config.toml
n_layer = 13
d_model = 512
n_experts = 8
experts_per_token = 1
d_expert = 512
d_shared_expert = 0
activation = "tanh_gelu"
moe_layers = [0, 1, 2, 3, 4, 5, 6, 7, 8, 9, 10, 11, 12]
router_score = "softmax"
normalize_top_k = false
routed_scale = 2.83
balance_loss = 0.019
balance_bias = false
router_z_loss = 0.0001
router_noise = 0.05
init_std_router = 0.0258
lr_router = 0.00108
n_head = 8
n_kv_head = 8
head_dim = 64
vocab_size = 38433
norm = "layernorm"
norm_place = "pre"
norm_eps = 1e-06
positions = "learned"
qk_norm = true
attn_scale = 0.148
tie_embeddings = true
parallel_block = false
extras = ["capped logits"]
init = "normal"
init_std_qkv = 0.0316
init_std_o = 0.0
init_std_up = 0.0316
init_std_down = 0.0
init_mimetic = 0.5
optimizer = "adamw"
lr = 0.00104
lr_mult_up = 0.777
beta1 = 0.9
beta2 = 0.95
lr_head = 0.00822
warmup_steps = 482
schedule = "wsd"
decay_fraction = 0.807
decay_shape = "square"
final_lr_fraction = 0.0
batch_tokens = 131072
seq_len = 1024
doc_mask = true
train_tokens = 613600000
steps = 4682
dataset = "wikipedia_en"
Below are experts of layer 7 (counted from 0) of a mixture-of-experts language model. Rows are named up (a neuron's input weights, with its number), down (a neuron's output weights, with its number) and show model dimensions 0-63. Each number is 128 + 32 x the weight over its row's rms, rounded and kept within 0 to 255. Numbers have three digits each.
Before each expert's rows: "comes before" lists some tokens at least twice as common just after its tokens as in all text. This comes from a sample of Wikipedia text that the model never trained on. Tokens count by the router's weight.

# expert 0
comes before: " the", " to", " by", " in", " a", " on"
up0:141167178106144104122069126170170148135155139110094140106138129119129103115090075139159097105151085187118137114147123059072142158082108101086093176058152111111134097097120088073136190092163096
down0:191132112118137106192149089166086105141085131109124162133093124174115220109109118168173121111115082094150100127166177158126144043089121172143127138150191156144116125077123169139103122151165116
up1:098137121153106144135145129185120080166099175110179122161074122155109133143148128010114123069247107103181166100155095138131144087056117076119118146121157179135174082114175144105141149065149133
down1:165091204115078105142104067092129130104126171124158111141191118220164181160099117129108141159135106169126201061164140115158117140121081157179156169157130148166146185100094040176130072182169072
up2:136138105125093109148139096110149100099115128171150108120112141088136126076170123137255171096089085145118112133103154093150140059117103111145115169111161147156075137140145143158119109097125144
down2:105117117154058141158146207076172139147091142134113162153099160142117116168118101115097114083150153157093154164124113170109136158135130169106139141060112141093127156105151123136141224091148099
up3:168132088180136117086151172201122127097063155154154056134166124094146138148155114107127075095086143157184123082085103145110134144082119143168176126112186207092138174187101171133124120128120067
down3:110136138161157130139121120175095106191088168124100191190156138187123131130143143188105124111139146122074095137149143153104154149128113155145126076158099119157170170153114137126134107171125131
up4:112123122164131086105137107089165116135154120116068114122145141124146131106098049077127125084158095156182092067146120143182144073132161147183166120139143110183113089149118117159069218122075198
down4:109147154150122171099100136109090121096163129095167147083079118108142089057113138174100112077044117133139089156153135119087100161109121085130090117131129129078127145137185172012114149137161117
up5:078132135129153159168122139152141115113129108126113071162100101151124090160117091166156095149191174143152093098126114146101155127092109100120079109106156110137142107127142108097113148086153107
down5:145133077102138164148136141105151183157134193155128168090105041106099086164118086070159171113097107125144162167105141124064123150098112102131138166139139084187093111174114133158131177152150155
up6:155115058143183134210126150111102156119126150160078160140118127092096115161154085130116152140179118171163124080126102101142109141159181172120140150158124143103138124177107138066144175063099118
down6:137123120175128103147149125173152109187091167155125115104186173073165149136131105100117111158148081104119117117125123157159143077150132152048127092167146155141164174131122127131149099057110122
up7:093111084131117133158120184089167143055161131128092081167174112100063124134173182105085095078134114136206123145135202106132180087141121114121148189122159167115157168113157077110152208134073174
down7:115134163099144092129102109092161131093150094142159176106177143157108113089144155137146111108172155140066127177154179116059094124104158135130127121106102138086094155124151173160077137137190090
up8:090132140124149160121096143132090115174075145170100164119191122184156142178187149144109072060102159098115159129121073059098127105147096139141087142114132129062103082127165072150095125149149182
down8:142108098127111076118171098127108077180173071110172173134106148110127056186204102135124143140128073077154181147174127157147152092148143098121115179109129099146105175125138070138136131051084081
up9:117102116087130122117090140115137079100118172134113137069096112153103131131154074060113131088140137126134170113118157114130140149140186126122131157111121107188154117099173139103139168116115080
down9:136121153149111109104127125158125168111162124167137164165099143148093103095159151163183142139140151137165119166114102150115152136107071113118124134184096071105115116130121150124137062097157129
up10:133115118114145121109150120164152183041160152119081116175141152143136135113132143157149131134216077133115129163147073124065161080134176084161137150079097153097142107156141068140119110124171132
down10:105134190111155143114144042154084131076129170091129135121094124152134106205097109095161150107159073114165168144072070061140131181128131154129132140135152144097151174163093110183116082066118137
up11:147114129145138104181119037124168141159077092126138115147163166182182158126112082072155157103127137178160136119129084118107109132120186164098135161093108131116100136088185108139090088117140090
down11:117148121148146163188147136162178103082173081182103107118094105126167151128111063110169114161142147126136142119131099086179161129148185171085108133113159171152104146153113163081186134103079144
up12:137176142114163112103154140133131130147137159158139088165105127124174148141122161124119138122129091148078162102106120057078108158085166130156116089136150140098118191143170132120100112098094128
down12:076131108145148124159140170118181163163137109136175112152098126081164175153169128117083080139055097101102207117132115129143125119152124043094117139101126111127194151122084080139151117058087051
up13:176121131131126117142100166145114136142155113112118130080144064154068088137159141145147144124134143166122099110128088114084091120121129126111100084128155169139087175110165124142132088086152148
down13:192113100112126103115218166125104157170122173120138125109140097159103101130088148093110107153054115123233127127152128159144114057127141117114115124159055119108115142181141149075136150162187204

# expert 5
comes before: "-", ":", "0", "\n", "1", "2"
up0:111118086142115129082069115155089092110095145158171061161109164136135072122161129108201188122163114134141081127183097094185160148084081164136116130079093128163161142138139088084133196114136140
down0:148084145111121083129171105135098131171102141141099118102091134119091112134086115156129078083117140178151137129122160124149119152050111096144105157130130095169124154083122163154086140127129103
up1:068064138155123111134139087169110116139105098108140153103158134126173162164099150078114173136168164118205151092051116122115108148183180183168114166131134060192119133123137146159145133142117081
down1:155167126080094077144128109155086119152126121110127115115123075181102180145083122149107096136133110098113125109115125147106144125109100160118121054138193087111063127050160157154115086089079133
up2:149125206161173161120105156175170095116039101112106039069065179187081125128139116123143076204082155189154178124129077093142130092140176121152109106110167122124072167084160102123140119122094182
down2:120085154104115115160181084157191104115157074159116142131119140169105073075106183173130097090192095144092185054155148121136109147077112110178146138151070046178193119177160186108149148131066119
up3:092154132164140193132128075095153105139117092116165115196098094078109116132156125135137139129140167105115130078174108123100132135179120096149124157146134123115142156129152119064152204104104101
down3:093134141170124103182180140149123084123134151162137129147110131120116131107113105073107165135152089192158158144130138152093105179161154138111155128088175115079154162130116154149127093151159167
up4:163151116150171137111143057109151152128110122147176090106102115135157111144108168188122059142117182105134139177175103141110166092129103148145142123117134187194054123105079111076149121084120144
down4:120161157110092082090132162154151137152174092140114107140127124106160125077049094154119149104147116127102132130108139137126072151073130123093140109111106154120128108128140142129129081092177124
up5:119088103081166128152083198114142146162201131169150154148087126090168118134098123142148115166159125151201100107141134085158118090105157097153099114136133118157185096132145104141100135118126125
down5:177187167099134106193153143107180121149176143136075158118089120146077182126149089127144126159164098156190140142165138091153164115145174132184140136127123135135101069140132133058110142113101191
up6:146125157102158038124063115114116141129140076118207144141084092175151127127151133158139128145183122110117115091128075119062137139164099127146149128155173127091101103079114156089169190146150144
down6:124124159150098094096131182081099095139121154159107120115180145151133130103123107115172130166118137106145082162181162120146068165069178098211116068106096162083168122171151125075141112092086124
up7:142111135130088117173147143109183123102136143153114145106113095175170160149128139111129160065133164097147086126092108126112175090077168130074143104120078090081128064162107131113135117080088165
down7:096108152149080155126116113142131079067133141107147190086138152112141088134107155137079130157113112154095138122152132215126147141173158138075103139122101153120079186145123130144100119190151101
up8:122050142074192191145136149125134175146112118130197079178139138121118113127145190209149088146122140068117183099174085067115144088153179133113122133115098103143107136160144139074144116183118107
down8:116141057110093109084133174139136090068102094149185138120100119198114194151129113114115110109113085160163132166133114154166140125156098205103091140099100214076099075114140156107177103115115141
up9:102084170183130122034107143169214058096098159169144090130080148181157095109129224069103126138174120124208173104183177116073171120131153133167149145155089198191163148088146116144085117138114161
down9:148123149134158171134171106153182096111105133091094093129120166082103049108181109114111128116167175042113157155107129120137133133089117122114104119108101134116164144167122101144108136139173122
up10:058101087070094112118104142117111065122109095113121155118124126127169095111146184110139137131085098190144095073144091113109130136143138161143119144130082186126142059140158101181103140166103115
down10:118174086155153119141142177139099091132122127085181102141119102130104100134152115109061121092171111116132165114121164153108160199179144093158167136130166107125101173088135062141110151096118143
up11:113120118149146129159092097156059139077130072121161159081123113136170104129112103165185186135094149093164112122105097121160107107124138101096112142059137154176182109085127183105146149145132167
down11:114079164120075184142118114096183162132120099097129119099152159147126141113120123109136107137080113088054101139174162066145075190128093069121111082095104117142144131116136098148216042164159086
up12:197166131136181100152143103117114161131139090141156077146094161151173108079131070114194105200142183140099140137124180072177177145170137182141105159133126155136170138202142114151090100133127127
down12:118189191169112120126083161129104137155105117137133123119169101107098146159068092151075100132126242170174136068132151085086064110102157069146154139120187160082114151127108111137101131126121101
up13:132118054104174086081048083083091125117159067118141159161180109070167102114120108168141151100154155087127164144128162098148115147082135098108143145089165122137127097114127115125149152082133135
down13:107105116008124097119138117146159133120112110110134151154122122095129125129114140161173141116150129121105138126131077151135108186095152094164130110147132078090143125094156092135109160117130079

# expert 7
comes before: "-", "|", " The", "==", "===", "The"
up17:111119115156121118108119116112113138120119086134149151148112154112167128090191101124190151122140175144084153105116158134112141121187083138068158155149151181118142109105122157088152118047078136
down17:138184078142093167098116151139171082173092183150104164178078106075163099133136128169139144115198108085124156093117135144113116126128168142153122153112157126145149134130146110096124162104098117
up18:149080049143092163137086132116158165123028124140130089153136124098177079090121134094104193150069102191168151115106095135147180128133113170143091160118138107144148120150127129124095128112155107
down18:107144099187144154132071179132089133077131077148124121108144148130150088138123141152090116058096166116161105108135124122117148138117127157105086144135144117139093136179111189106088148151073102
up19:121112163143148078089106130131158135147115151127127133133072133077146170227207174140138141073128081140124134161123184124137188088143140127135159119102189040142063112195108161174088163134140136
down19:086172172099086165124151128106084164121121092122168075114112143119118118130109091185157117161164148153132181176108064120056115117093169102111158114106158123101092129114159124153208082226133111
up20:089154142098122143127096183095170147172136213152123112127135040099112185131131136118108170119057097112159175146130115091126126133118159185166088162132088178105097084061123182161136110188110162
down20:138116098152097106056107121104155055070112086132181180124215096139139103130150150140139104093104104095162163181099131149157125169150093153121146118158139090126164107112153128165134128143125124
up21:197162126210150064146118099127052091149198085119154099133089141135145083098145128121096079163159124195148116090136171125078136175107138177106133116142166154096157158153162112119127109104165075
down21:131133152144141117133119147119178152144155183109104122123123114093111189122069079131048134073190147152134128108176101142150098159139134122133136208102078106128126113158096094101136128076109101
up22:117150184171116189167119149125125185143185115117113132117140125164184104078063050127190185145131164090119149150186109148175193117194125127141144131160145123115155175121130144116110116143143158
down22:117134092089080152159166121154174121166133171145101098150110138165125157123135134085100078090140085168128067143133190089166134183149183149115114151146113165158062101116149101122135145111124083
up23:123137140150145132139099081071127066054171076118127094112143124111128102187109118096158098171123114133147178116154081047135188188125122113140125116119130068162172082151133142112115121130183091
down23:134120135112177125089078089150132118194111155143076125153160114095099115123096140140129126135100216103120126097148123160138144154122138141200167105141103074084091160112157191156078088134163097
up24:143157108132149151120095180098212161177195043168109113079102064135118129187127156060147167130119157171074100153132111106143180054123147128118136090110146088151114121105136139111126135110109120
down24:149140156129124103129080092142077123125151139132094161141113129155131161136114129149165098214143166102112079144150125196127154098131129099083120127150071092142132088203143106091158101151164138
up25:047125080149137108167108137140125109138116102118092113104102097119092109193199157141127120134108099137174182119141159126157101137169127151143123148087186061143089144131085141104161157179140099
down25:167122191172053116110131093096129128149174102144108121134168124106199124181071095120129132153168075167159149112138125129114152081124183107097126162101068123112100115130151047139064169104087149
up26:125087096167102085149078169136155144126123185157140189149121099189121142130144077135153175112090131129135120145100134133126116179143119089108091181101125174103132161099138118140169092170121158
down26:126204169094147123160130086150085109086134091143203147066144142134175119159137129148187118054097105197142131180094144136170119110083081106116128162118097120086082144156089170175137162164144150
up27:156144100142121111158114094081146121166140127147191122113137118143161140170137141143167174129112116146134126155095084105078185117116118078146126182145126155099126151146167122166153158109106130
down27:165134113180126157081205146171107144175151147143119124087128127089115071088121127069167182111145136054123116125116126143120127104085130143215110088092136185122194075134137081092140118085129088
up28:110134068098109180176121149140120104134052166099104122141171134096118096169168081138083080121129159101211161123126105106144148133123141145197104155157106078097121161139127087099074105149129117
down28:207153152145073145054136152156132156137149125139108116131052140145127174151158163153110085122110119173104124127060150134152124144127152122072109136093147096208094098092093130134110095100167197
up29:183124133185138127136118096110067142195123147145174077061152169067081130101145196069182124123117125168138169142050157127047204146156138142129126130143128101174149136187110165169070134102142113
down29:145125176095164125135134151146092139067098029127118176094148164178114192104163147159106119105194125119115180113066122155088125076137126119116142073144143151094133194157183179164164112132162186
up30:079106133178164115181127078164156199133112142112143128098185153100099073111097121122144089153156086113155166070152108092144170214087160126097205081131101137121170184134192157129147084120181150
down30:098165127156143082114079186177116089110117161143129131133090121152221094105130161094116119181118100146137152089156123123123107108144108129097190180081110195172092076144106052094118087127146130